{
  "n_layer": 12,
  "d_model": 192,
  "n_experts": 128,
  "experts_per_token": 8,
  "d_expert": 32,
  "d_shared_expert": 0,
  "activation": "swiglu",
  "moe_layers": [2, 3, 4, 5, 6, 7, 8, 9, 10, 11],
  "router_score": "sigmoid",
  "normalize_top_k": true,
  "routed_scale": 2.5,
  "balance_loss": 0.000403,
  "balance_bias": true,
  "n_groups": 4,
  "groups_per_token": 1,
  "init_std_router": 0.00951,
  "lr_router": 0.00123,
  "n_head": 3,
  "n_kv_head": 3,
  "head_dim": 64,
  "vocab_size": 8192,
  "norm": "rmsnorm",
  "norm_place": "pre",
  "norm_eps": 1e-06,
  "positions": "rope",
  "rope_base": 10000.0,
  "rope_fraction": 1.0,
  "qk_norm": false,
  "attn_scale": 0.125,
  "tie_embeddings": true,
  "parallel_block": false,
  "init": "normal",
  "init_std_qkv": 0.0253,
  "init_std_o": 0.00516,
  "init_std_up": 0.0253,
  "init_std_down": 0.00516,
  "init_out_by_depth": true,
  "optimizer": "adamw",
  "lr": 0.00167,
  "beta1": 0.95,
  "beta2": 0.98,
  "weight_decay": 0.095,
  "lr_head": 0.0163,
  "grad_clip": 1.0,
  "warmup_steps": 293,
  "schedule": "wsd",
  "decay_fraction": 0.356,
  "decay_shape": "linear",
  "final_lr_fraction": 0.05,
  "batch_tokens": 131072,
  "seq_len": 1024,
  "doc_mask": true,
  "train_tokens": 899400000,
  "steps": 6862,
  "dataset": "wikipedia_en"
}
Below are experts of layer 5 (counted from 0) of a mixture-of-experts language model. Rows are named router (the router's row for the expert), gate (a neuron's input weights, with its number), up (a neuron's input weights, with its number), down (a neuron's output weights, with its number) and show model dimensions 0-95. Each number is 500 + 40 x the weight over its row's rms, rounded and kept within 0 to 999. Numbers have three digits each.
After each expert's rows: a language model's description of what the expert responds to; "comes before" lists some tokens at least twice as common just after its tokens as in all text. This comes from a sample of Wikipedia text that the model never trained on. Tokens count by the router's weight.

# expert 63
router:513576518451528442506504554538561531515458506500536533459437493507483499504474469492564515455527499428456495552493497514563554451521538438490512440522506548512499499521500508471430460521598487492537458480498579520527456538509431435526533458468460461559492473492572489508530443495549514469
gate1:488479537521509541468502627520467566539435594504535460469572497485442470505488469492473555494552500573472533525498488528475561504529542439469469513490486531426515521481415495477494487503480541430487413564496510484479488471536470524509471531414491507556485450477475477474486457456506497431
up1:488518466548597533424507522500483546494509432453537497500584559521412525455579477486511446525451574579480553481498499546450511457478477435487462508525449487483492495482454515444509531495454491512553471493438451447471525449458480529461438483454515518565438492435501457544420537572474539467
down1:500443479488528471493409521434504518527492464570520462481443468509550456488433508502514491519520507472500520534458488595464513513505456453515530485442453438472527435526420546517482446484458559443431571463424485547480559461554548505406516514475475535498537465452496507545478474464509495481
What it handles: Sports and election figures. Numbers and labels in football and election result tables, such as Swing, Apps, Goals, scores like 4–0, and attendance figures.
comes before: " |", ";", "-", "–", "|", ")"

# expert 25
router:522497548502509522519483511542506521503532488525445494470536558507430482590545429471559525478495502466454566508503503507462480480455577451526554500522553542547501477423526483489505497533584496485533471583516483455479512547501433396528467416452511514501548497483535459519495581435531527465
gate0:567537504508500456530511453523484539532503514550453521462554507480488497562509508537556487511493430425503520499538467461508488481484575503543509500475471509509586433454494512502454568478518551478547424517432488535512522506465464393525541516502448490501531489532543481578502517494493483472
up0:498487524485514491499551539468536538439429418506535460564545465482469520446553450525504540503431541439486434437507525501399509556495449432527469480426484532494559486523506516552400521487449499502504515487416529504487500497529542477453483562455519500470555482465546494482488506455453488558
down0:498491485451478551437498483510471439517463497532483510574507400506490537484472487535487511527523548429472501490513561444443392546566452485538513520435514443503517467529546476486457520565464515530545535547477525458516528444448568474517541461551554540473485530484562480439522478507470497555
What it handles: Numbers in tables. Numbers and word pieces inside pipe-delimited tables and lists, such as counts, percentages, years, plus closing parentheses and semicolons.
comes before: " |", ",", ")", "°", "–", " –"

# expert 32
router:473570504423533514565470537512454493460474484483540514541528524506507538500469469509559456491560447458551525488529520440503493481442530495538508460450538546520482571535515456460526523489564514444448494529488576520542508549523436484520504483438528451530481521512544434520529502456527553511
gate1:548476498453543505442525486447480477543513436468498493507564515517494502454449514465536403497493470448510582495570469458481532492566492433523485464524510486513578533519574420537528511491517480429512488552545535461501503461429495508625464507492471425469482478432579515544539447474464529495
up1:518511429570524491527490529496487548479606464513524485482479568530453509571511528532576465496592470489472526503517435580502471468540479388458421429492514468532466468514506500526571555491477556513527471496454431487484487471526525544548503525443512510539549487445533524506550460473510492472
down1:444465502504550471574479531439541489459511448476447457507503538528480450508554546559456505510528508508498482486493402564486497568497537507497457594570543534513531557547458532524552415476461557531547530437541505454501532401512492500523483506454521531479576455495525523543445515505451465407
What it handles: Copulas and list dashes. Verbs like was, is, remained, dashes starting infobox lines, small numbers in sports tables, and the go of Yugoslavia.
comes before: " |", "-", ";", " a", "–", " an"

# expert 47
router:420580519463545496534433512507499474545526497486513522490479530477431516476490515512580480428472450528521526501521511486500497459439547513469491520477499535525500500492505470548531514477585531473535519595483523492502494501483455467522563473469506465520498553500513396447472542466519458552
gate0:543493472432588521460471517547514512535506482537522515444475544478466530420488435426443433516551474467572516530518467524526503495455550543502455520512510570534527546465449418540503519473549541442503533533414439479504506486565470443586420453530552496535486547523445501498442478443520498489
up0:497513485516476557489516497484523530478528453510514485480476523518516527481519460423625495442522571520541508354502511442492515487510529432431489473451459483450544518597531537446477429505491519488602463498491501455533548463476495506518496506522486497534517487526545569518544447477599519507
down0:532527485483503421470456532466430579507530462509403465496505467522528543484500455552509470513492416490463445546487479496487456510482565521518521480494538476448521456445538519470560528497569481514471544609521566483475501582492556534460448462469443488478503493511495479490547472478457485522
What it handles: Predicate verbs after subjects. Main or linking verbs right after a subject or relative pronoun, such as is, has meant, consists, includes, are not, remained.
comes before: " a", " the", " not", " to", " an", " also"

# expert 43
router:485531476474498485504491552513494467472495535499518525547516489451448492514522476460501383511483551460505485501513541436549446507488524544514481529553529576545523506467486453420465499419568430463456480532448538474562492556526411512498505472493468486527502527465552429488495497514511471458
gate0:511493504531482480511520472497523447508454556526530571518511593512401475533455493460519466443449526475497451417469513504537513509503460549490463502503624494566557522504546531582511558517512522462512475525421488527510503502492467494519529433421532485578519521547542401491455517521472485537
up0:541521520496504580476577454485492474523548492425515464537553484544473459601551453579593527492466500422455479398468423520466510490510512467502507581476495453536427477402460464564477517536539462444461483604537466505579511543549486513481494531525460576516492488531533528498531452526530501516
down0:534516394513498536523545529522514478505553390511485480487455539438521517510556505516523522481511568485445554474536532524571501487479559523499401531529544482441529505496495514459432461440495548454521428466505393502548451527492527450459481531532434526537504534408513457513536598480529498476
What it handles: Foreign script pieces. Pieces of Thai, Japanese and transliterated names or words (Yi'nan, Burkina), plus the first words of species stubs (is, It).
comes before: " |", ";", " (", "–", "i", "g"

# expert 50
router:529495538499511518536459493536516538541453448557488497493460458519468561485513471497510498415473453411531528485501581485554575514415531469507540423436567596483535510534583448491522473403574425471520447525499542492516468492494410472498492418484502548534516538482520477489506467497488526545
gate1:536525549496524468534453517579446469495424462549497470521530499463532478480432435433508474525498513585532510506524443489481417468427480506487468465470480567514529545534541496450438470418490489465500492454549525496482444470527461459527515536454484509428560502525511491435502527460590488517
up1:467556433546503553451482435492539514552499448526510495439523512522480498498548511502451466549472488568472529560474439571503509437514518413516447512478496558484469475488508533517446549449495509606540472473514452464513502476534493493486483489468633539471447496516478522510507503467491501511
down1:481456518598562497551452537521423462515482416551507524557510481523455492488476522468497467490472501499515474500494470502507431547511490528533521463649492507510438513534476593459431518434525548496496510450529495522503476525536494556503423510493462497424489453502500471398459560406514482481
What it handles: Numeric table values. Small numbers in sports and climate tables (4, 75, 61.2), plus middle pieces of place names like Turkm-eni-stan, Mladeno-va-c.
comes before: " |", ";", "–", ")", "%", "0"

# expert 9
router:507589497470424439565466463519527514486503505512512483498461467502501526508516432506508521430493482425453457507475547519535523482486572406481530462502485545481477501531497460487441510491631465478522467543506536459429471520492435451514546497469500447551443486535519495505508466445550459461
gate1:498536475495476485561519509429532454481409520448511539554541502516504529481537522540558494474535546516526494515424488495583543502458485468519473478521503541468491487477538500546518573476527506493484471445478485396558508489425477465542506476403489510579508479456486510466511501541459540611
up1:578516479516562479599484515486464564506511533464481547463547594529533555523564560542477510524535517559489432561459526480478524476492509516481416495491532543517544513493410495540519486490462552493465552505428478513466489436521485488471597565540521578525539512466490503505574560490469485513
down1:475463483509475526469456567503436585506593480552557489467516487491462417492536499441486548495474470495530534524558499453547455471466521512515469449577431550525533485467478492479483488454514464412462543458530557532458532513509481475533527553545477533404554518486504479460507528492566496450
What it handles: Table header cells. Column headers and cell separators in statistics tables, plus units and coordinate symbols, such as Pts, GA, Category, km, ′.
comes before: "\n", " |", "  ", " 0", "|", " 1"

# expert 26
router:508622465476476501516476624447509463523436522561547489502482480476440481526507478436553489455470504463461492573499525507499514518468513494578501454495561550506546562572577468515481473467556532473564465520516519463503437512542440459532550402489501421494439495510489477511508504451515530498
gate1:533494538473572470516508571476511529509493510501584537604529539542423477518516531418510503450529499431512480474442499551526570530510547473493484516469548491466520538491524523492499520466544483506529498545489520510568520509501505452463482515537563562440502479510529471478501454490401630534
up1:502441494538489485505494576586609498465549512539512509486491526497532573501487440496451452514497469497523474443430484505460527544455425497536409465506469489443530473570506487440562472477545454501540449506485501456358512572502487517413479497444517514514466447522490549545460460507449542496
down1:459452531510503520460562507508508573513503498434481494541531455435537537502432491557493586564469490501569515492559509490510502504434511468531531494493512469578452417484438485430485550484470473484480589471484550470476463415452604477444452463467462451448519491526486517500421523556485425522
What it handles: Infobox field labels. Field names and pipes at line starts in infoboxes and tables, such as chronology, Spouse, Died, Binomial name, Genus, Population.
comes before: ":", "\n", "  ", " Total", " 1", " 2"

# expert 45
router:517557503516465444489489535516522464557479531504541538460456527478461536501489419459525530476480506421525516515498552517520503449491554523514559481506505612568554578552491451522446504486601532484551477551482546515465451583483415440526513486465521534518504516464549413540445481404553494467
gate0:522520536487446475497446484547424489563501471502493425502517523505502517553593444477554478443496447492482513471470514502535463510489532602478550517477518587445520485483479527553440495528601493522465547639511512433468501513498498496527564545503518473501545463475622415458544531484522488544
up0:564586548466510511524573522566537527500496503547524518463537531454464519543396464440512445455451481498545469493533515418526554484483606435437460446523495531507507582511499465506589478454504493465513500503508483483476477478471483435560518481461449458456592474532537466469509474498403556475
down0:503549507457535600565487467508540457488463499464480517517506531546505510457494494487535495485471446488627455527517521510520522497546498507476435478522481539530498493504446419493481412414553450588498454468411516533474471471462471435528488495508473504512466538413459530533482461532456520429
What it handles: Sports tables and lists. Cells in sports tables and list items, such as position codes MF and DF, country codes USA and ISR, and team names.
comes before: " |", ";", "–", "=", ")", " /"

# expert 53
router:513550513546530556429500540543475513579537500506415519465588484505485499517491405529492477526500458454562486515501567511487476497464553424445500502505513501502537502471511447525495506485585479496506494576385519461474467539527455412570457526466498420519486524463500464523547504432534457521
gate0:485561542520452500487591577599499515508509498521522468521457532449528563510539482499593530462511489470502446533451477523502465495488438511482492456555464531537534526465490523436484480498499477392569541560470548446568558522515473464465552485514552470477481463491517593525525481542484571525
up0:470496567488513496397607476543545530524478568416567508453469536485506491489459563530518528521496488476482522432525455468521510441472455541527526450488508519450443441447479482461539479542515474443423508517443535456579514532508509520548534478480441414486512493521472518546528470556466528478
down0:450579529532540517582513502517466498477490483525518460502484488479474521509454564444567564557520609524484502573472441571517371561559503531464504521531518491466476508526522544496458462501483435497548482515515504448507489550469540535517499547499584547517468503504528501537475545484435402482
What it handles: Names, years, acronyms. Country names, years, acronyms and sports position codes in results and election tables, such as USA, India, MF, FW, 1992.
comes before: " |", ",", ".", " of", ")", "–"

# expert 39
router:450553569521474450517481527448460489523536444510457481501502510543487517507491436469518516477523501532528492554497446518501495459474454486443531544502535571503525472479530468462464498487635552475509595540508532515490512523486450486537554441450507493497493559521523487451493547463548496550
gate0:431519524502573545511504515461501577509508444521485584537480472538477506476547512492466576509463521568501503482545496492540492506501564486472461428455516509500528530491504482476506504446543530480450548598544461450515527532449455504523513490507545532412517527483522517455472487472371455516
up0:609526454491510463486468534542441475492461497512463475422542493503497501437430525525536453487454454441521515513532503517480540481534496498512496540448456492407507424474478522488491511512439477523525459463445443527542497504509504452480559450587486521520529511537491478443532557524585529544
down0:556508556458427488443446520575537512514420494437440439584503443554477500509547530530540500551570531501505528570506508465501508515489506488514470492425504537509455484505530408511507445558553472448462475496532492497610485470540371486490514520582483441528540459478401464485495491502505484469
What it handles: Headings and verb stems. Equals signs in section headings, and verb stems that take suffixes, such as announce(ment), demand(s), conclude(d).
comes before: "=", "\n", " the", "\n\n", "ing", " a"

# expert 31
router:546518489479554511487512509576488492597493470517460513473456463544439483451501459509541434453505469434542497528480574513535526492475571490496460490504539547573486466504542477460495484397616492487499485588456524473524479558505442471557480463487494475513513581477526495526499504480506523496
gate0:529530507472431524573541613504565491513533476581527526428551457437572453464409508489468503472544517503502492461523473500591511508453492474510501440542464500498542516511546520429492518476537586469417479478516491484442472495561485542553537556474499524461466515520523566495542478539531470552
up0:437479561541492532500472453490489488533531458490507501423537578508440488444545541494537509439516530572513548560465498469459503458457533508478418436579512508528433537502490506561501494511447473515481483484463441533520599542421512440473486422488488532447503532495547489505532516531508459527
down0:460546486461562512462435501479538470450477549563512523504639508499463475508500541478520425490495522499520561523490491496446526508492487511534506412517519528390489475458507523444495529463507495518445510527483442555523446446527516561567532510506501496481425525438458543391522536575532524478
What it handles: Numerals and quantities. Digits in statistics tables (ages in days, votes, percentages) and count words in prose, such as two, several, many.
comes before: " |", ".", ",", "–", "%", "0"

# expert 62
router:534478472539465489501503580487500506521537423518471484541544538517461492498526422479528482500490503536455518499466512459441444470527489455536556557558545530487514502441498482465427505543635504475515450617514559449520495496414446478529487496474488553511545543467540476481494601482512464478
gate0:515570473455533531524531528528454448554470537487523531520535509460520515563520444546534468454546498480489498450446502465492492520460527551519440453526494534575519487533528472407455506494560564437544560512491502531513398524462452465524481465487543444535497452491544502463457534492496515531
up0:532462489519503482504478579526442528513558485443558488512478553533566449546515455514493462497384559545524533495455534460493477512520509508515545464518460504568525528537445496472560467497436512472508485476507454483487494463486479440490512501529463511492420428464601424449546454468510542482
down0:464556513436508483515517504464516502449500407508495481456451481537523519454476506435536499498565490505440539388537434511521499477476475529491442441491520502437460479534539502500521463549488482551406485436511548466474620510563461572503472471514487542550493495546468466468536541452559484477
What it handles: Name endings and commas. Final pieces of proper names and places (Gene-sis, Ari-elle, Bar-ré), plus commas, closing quotes and parentheses after place names in lists.
comes before: ",", "=", " (", "\n", " and", "\""

# expert 16
router:457549552509483518541475506539512515525519456528486498490535530493475557494508482469541485435493527494505478489516487451480509446465460501473514501536564556463537504480513470528512501413550526418450523520467563449546532550458443455526565498523441499498496550544463488391484477459531469526
gate0:542455455446463494535561505434525504502416481528480515517585500499499536529544528420512453469518559528447565530548479537548517509469537582511533608512504561548541493447471497513583440477531544463477477498476564443544501442489435482543464501537517467443559488474483498528494523482520500548
up0:496491543465466529488557463471517589442547483475520558548532539486523502477570529607553504429482578555473516425472563473546471521402464496410566516496485500527501468439591544512496432525507492566477494487439504506491525560543483489545467532560504504475548502592478472519444453475559444541
down0:479513554557480480535498451540480567451447566404533482521521484519518472525421552506575543452521474542442517531467485529532512542426523580534438501514503495497512523530546525568443530571516455499503475532516531479465495527482566588444489484500556540523470504546462524539535501479470482541
What it handles: Plural and word endings. Plural nouns and final word pieces completing a word, such as players, members, -s, -ers, -fort, often before a period or comma.
comes before: ".", ",", " of", " in", "ed", " and"

# expert 59
router:526534470547526529507476583607480499540497465521471528597522614534480555534536470516574498476500475473506472500500525519512493509478511493513490514520532547549523474431520431441498532511530472449548484560473521444535549527418419449558523531464427508466501493488503499463559598477577543478
gate0:440518497497549551535557471434442455519482505519509497501576530532523511611505490520490439499430438537452499518466478465431499475462551491440556531539498499533513570528533490462513533443552609460479504509508494490531415470505514467509501511615563542492558528468474500510477482440487560446
up0:395551551521412516527501453516518476469476538543520556469507507499437480469581575486511477538567531464543480497496483529515530431517483456491459474522478475493476503399534505524500531489494468517536514373506513498493514497502525458398491507532417508542511493529517565482550498472577488524
down0:497510532488499447506617472549443528548495532443511448570553495480533466544498525507564534398513456505473475487472487498477503552431467520503467530495518427502507454558521435556563558528544451451497453543463461515525496520499619537478485556509495531431455446446459427418532472544498473524
What it handles: Phrase-closing tokens. Last tokens ending a name or phrase before a comma, period or bracket, such as closing parentheses and quotes, London, World War II, England.
comes before: ",", ".", " and", "\n", " (", ")"

# expert 22
router:443599528471463474553468530429459504546476487465508532529504559499476474495502462545553533412532456594506517514488504498469556476443540558412490573514470545515532543472485498535515504450548547517540545526522530525477559496476460468568534506461517519510565503459467474459435552489520539514
gate0:565436492525512560460503457524524460534498506596512469470584518515482428518558492451543513550538470449535557488489542475463568504518503515472525495580487500463565549505542501432488470497508472467542591583527474447554485522452469445511486560541460449537518488453551448508526523484496486456
up0:536451464531526515514441496496531527528517495538484500486552524507468526528492558485460499485513506551553504567453527479474538479536520507485437488576477518608543544543496490503471481489514490547505570584543448478620541463395489494428467532447449494538543517481493515523526533510460586434
down0:504549476492434548489542472489509503466436470393585517474558511485511462503491527542508525500449489521426470494514559520470434468560516528475504576529480514552454484541501525475464514544501468532574583475493496522529460507530678579501456466537462516463413527497501478486494542530501516520
What it handles: Prepositions and conjunctions. Function words joining clauses in running prose, chiefly and, in, to, at, of, by, for, e.g. located at, site of.
comes before: " the", " a", " his", " an", " was", " its"

# expert 54
router:448576528545572497517485470536477478518496469437465455483458536510461491525529485389509534446538450482489544564453499500515538474487528497515500419410529606529517519464435455463520560502563537488496551503516534507473529511558453444529561549484507439468486551480477497495522570446523515529
gate1:509497546518538460539563525481499491452511493486542559480415493532481493518578490458490544507482471559539514420488461537508461529475496444496466508460549533532518516427571480517569560502522530466564477462516512431484496527528502445504527458480455537478573537430481451432513564487464445473
up1:597572566522499477584452532527491466539462579531539547474537485482527513486499532568526514493485580461519480518467517474506502442542522534504461560518471509521531503530490472511439480549507472498396506466524444534538493503520472485511465511474488498468495530553505483548482489538523574436
down1:494561490447526507463529456403537508476467520542518503439485598509445492533489504511477501471470542594535451530555518520511455516488468471425424463507538483545544436540516423455485530466450519550489501432501499450482519448508437463486504458540502474435437519498447541497493516546475461553
What it handles: Heading equals signs. Equals signs in section headings like ==History==, the first token after a heading, and the piece ap in Cap- names.
comes before: "=", "\n", "-", "\n\n", "See", "19"

# expert 44
router:475583521461513488535473525464521477557457444512477514460516567523433516460490463535528545495495517564472485540501500497479510514483507495472478499484460560505534543486579456528518494443556527512539580524508568488511566488500431499525525474512460499513531521473439465427492552510493494523
gate0:463549494477469458552424540534512486520434488473537506480492498466509549484435446467560491478503543473437496546504462515493471551448563458556502399504544530464563490518489447480470495457494539523551486529501571450404466526603468475471556432438540490476460507517489562531491428502481429543
up0:481465476445477469488479487457444471487440533524467507443529539543570501501492507454524478552522547549480494543505514459489458496532472555596541452521523536475555477484526454563566522392442464449529509420449562564453544499518458518517469507490489535493499415561488467538467448459491503507
down0:492484557538461519529459467496477430485416561493469621527502553510586563489446512456499503527518482525500563536516524474455450512467519510517476529603484473520548572453532435504518487573432475487483533475584574491545496513536466527536498502518503510569519491497522505460528569436511486501
What it handles: Verb suffixes and of. Word-final verb suffixes like ing, ed, ize, ite completing split verbs in prose (demolis-hing, self-direc-ted), plus of and with.
comes before: " the", "ly", " a", " to", " that", " his"

# expert 15
router:420655526473562477565504557469469480538454467462487500511481511496473511472500472536519532455514487573482543495475512502513564478432598538432451581452525518493506527504486488484511523428521541493525585556492558489490512481495477475516528452550512474506536499471477405446471560461533512522
gate0:583572456471489561500415573424507521534494513494427490487490532429477443546505533507541531539453536484536523463506501508408512501502477495501519515519458539564539454442399499426522539442510469429499488520432531452462500580477461498539521512506511525479468477462443518496483622434529472506
up0:463468459571480458478478552520484463492539476452553549486434501480485428539496477465431476532492543467477462461552496480480479530459507483471540507451520519418560519532543480485463542511477496445519494520533540552499520491487487450500492497519535515494460566585544539514565484571512592536
down0:461486473451433495492450492441553516436535444461536519540482456550479539552518460514518507539469518442509532539538546466402466423570504527482577485517477515491511448422481463453479569519538553463462532482543572581498463539502387474440554463536518489476485560473478537476533487439524534496
What it handles: Clause connectors. Conjunctions, prepositions and relative pronouns joining clauses in running prose, such as and, who, which, in, by, while.
comes before: " the", " a", " was", " is", " his", " he"

# expert 40
router:514506495522534545422446549556472429530551452511453499525568529576494515548522416546536483525500448481530466499493525473520467465482531483489442467467531497575504482458540440488501522493581475507504496560411550485509516517476449428585482544451453458486537512450553490491539555469520562553
gate1:512491453514500518507464508557486545547534439464457519531515632551518489578529480459545514568432466455517472443481486472565422466473531602484498443586434510564488526477495586549489528538545515511477453525503430460461564535532497464446474488516498537487484519484502512465527535486491483495
up1:535478536453500495494567490478494510385543523611540479555512514554525585454563503517588497485534521449460502485462535585485465523560542524481535413545491502423526566473448442501444560532486521533490471503540526510512464505461515543555496472523509561448477494515509576514519531480486539487
down1:500568516458542638501491485441491507513497508531463537504531521487532419444451531435464518574471458550534533512532496461471438459572503485446512501422479525540543461528469595523526403500539508550539523593527465460470509485552463500440521481551545484518551480557537443403440489491534443473
What it handles: Proper-noun head words. Final head nouns of institution and place names or topical nouns after the, e.g. West Bank, United States, IT sector, Billboard.
comes before: ",", ".", " and", ")", " of", "–"

# expert 8
router:514520492524479460545507538454499506498478429517515470492506508475435520524514441498482456506463519497486547503541514481489482485510546434525566527526583580508527524486522471450487506500560508486528458623490535462503476518438386520518466494498475552524490571489526485519506555437487495432
gate0:528513527524530581435426509547516508552445492575501493486550551479511534436437533486532468481470570469465505533407509578496500463498492496480534523514475546487508482497435434486480425439473519461522508472519445558516487496434460483523477556471554451438560503506449537528509524453511460523
up0:544492520479472440504563571524558513480497584501477538512499561481548564425479480489521496469553536501505518525470508561560541440482496443505482460572499534446454514531495498476574506478446498518522538528534435473525577508453453511475455496444522456485576504425531482574510538524450500530
down0:547490455508489556546569546515509473456402463538445458504567517449577510534388476540454528488457580508522513471474455504500532435519486573518455480542523448435382500441468554537471440499447505486487560474504465450515556478537430456480442497453491506513494525557471522533465423487505512497
What it handles: Name-internal pieces, numbers. Middle or final pieces of foreign names and words (Akimi-ski, Alzhe-ime-r, Andron-iki) and digits ending numbers in lists and tables.
comes before: " |", " (", "°", ")", "%", ";"

# expert 7
router:517482494528522486525408526535499483552511510514450498521580498522434515509522458484545466469441443507520467520537490481512504479508510487511515445483530558528580504469531416484419492517571461438508453606480559500522471520481430476533546461449434427493522544522525427455556515474531449554
gate0:504530508524565438500490452552506507529475532473481536498520544558534508535501524530472480565442459490526477426547484481477470462509494570543577481464526495489550544446480475546518499496513520491462474506434497510586420506537463506447501496516449483504457506472481448489483520522425463573
up0:455507496559558525521472481464495482543515465504458447513519400531527474511471491478495543523435457436535455517512508493496570514500497514501527483491554506515439460512555536525492564424532475585507568542460434526475463437513496514564488463472498518589477617553482460547471464523508506528
down0:499574514524476488473511454551482477488452557431553508545530537503512564511510514508539503525516498521548494434537486487527449533469474517555526549542515469518461508498509462516467444603480545416531401519458509483515536529534559521385480486473473547502503538526558499425491545494487545498
What it handles: Plural noun endings. Plural suffixes and plural nouns for groups of people and things in prose, such as Estonians, Serbs, signals, services, people.
comes before: ",", ".", " of", " and", " in", " were"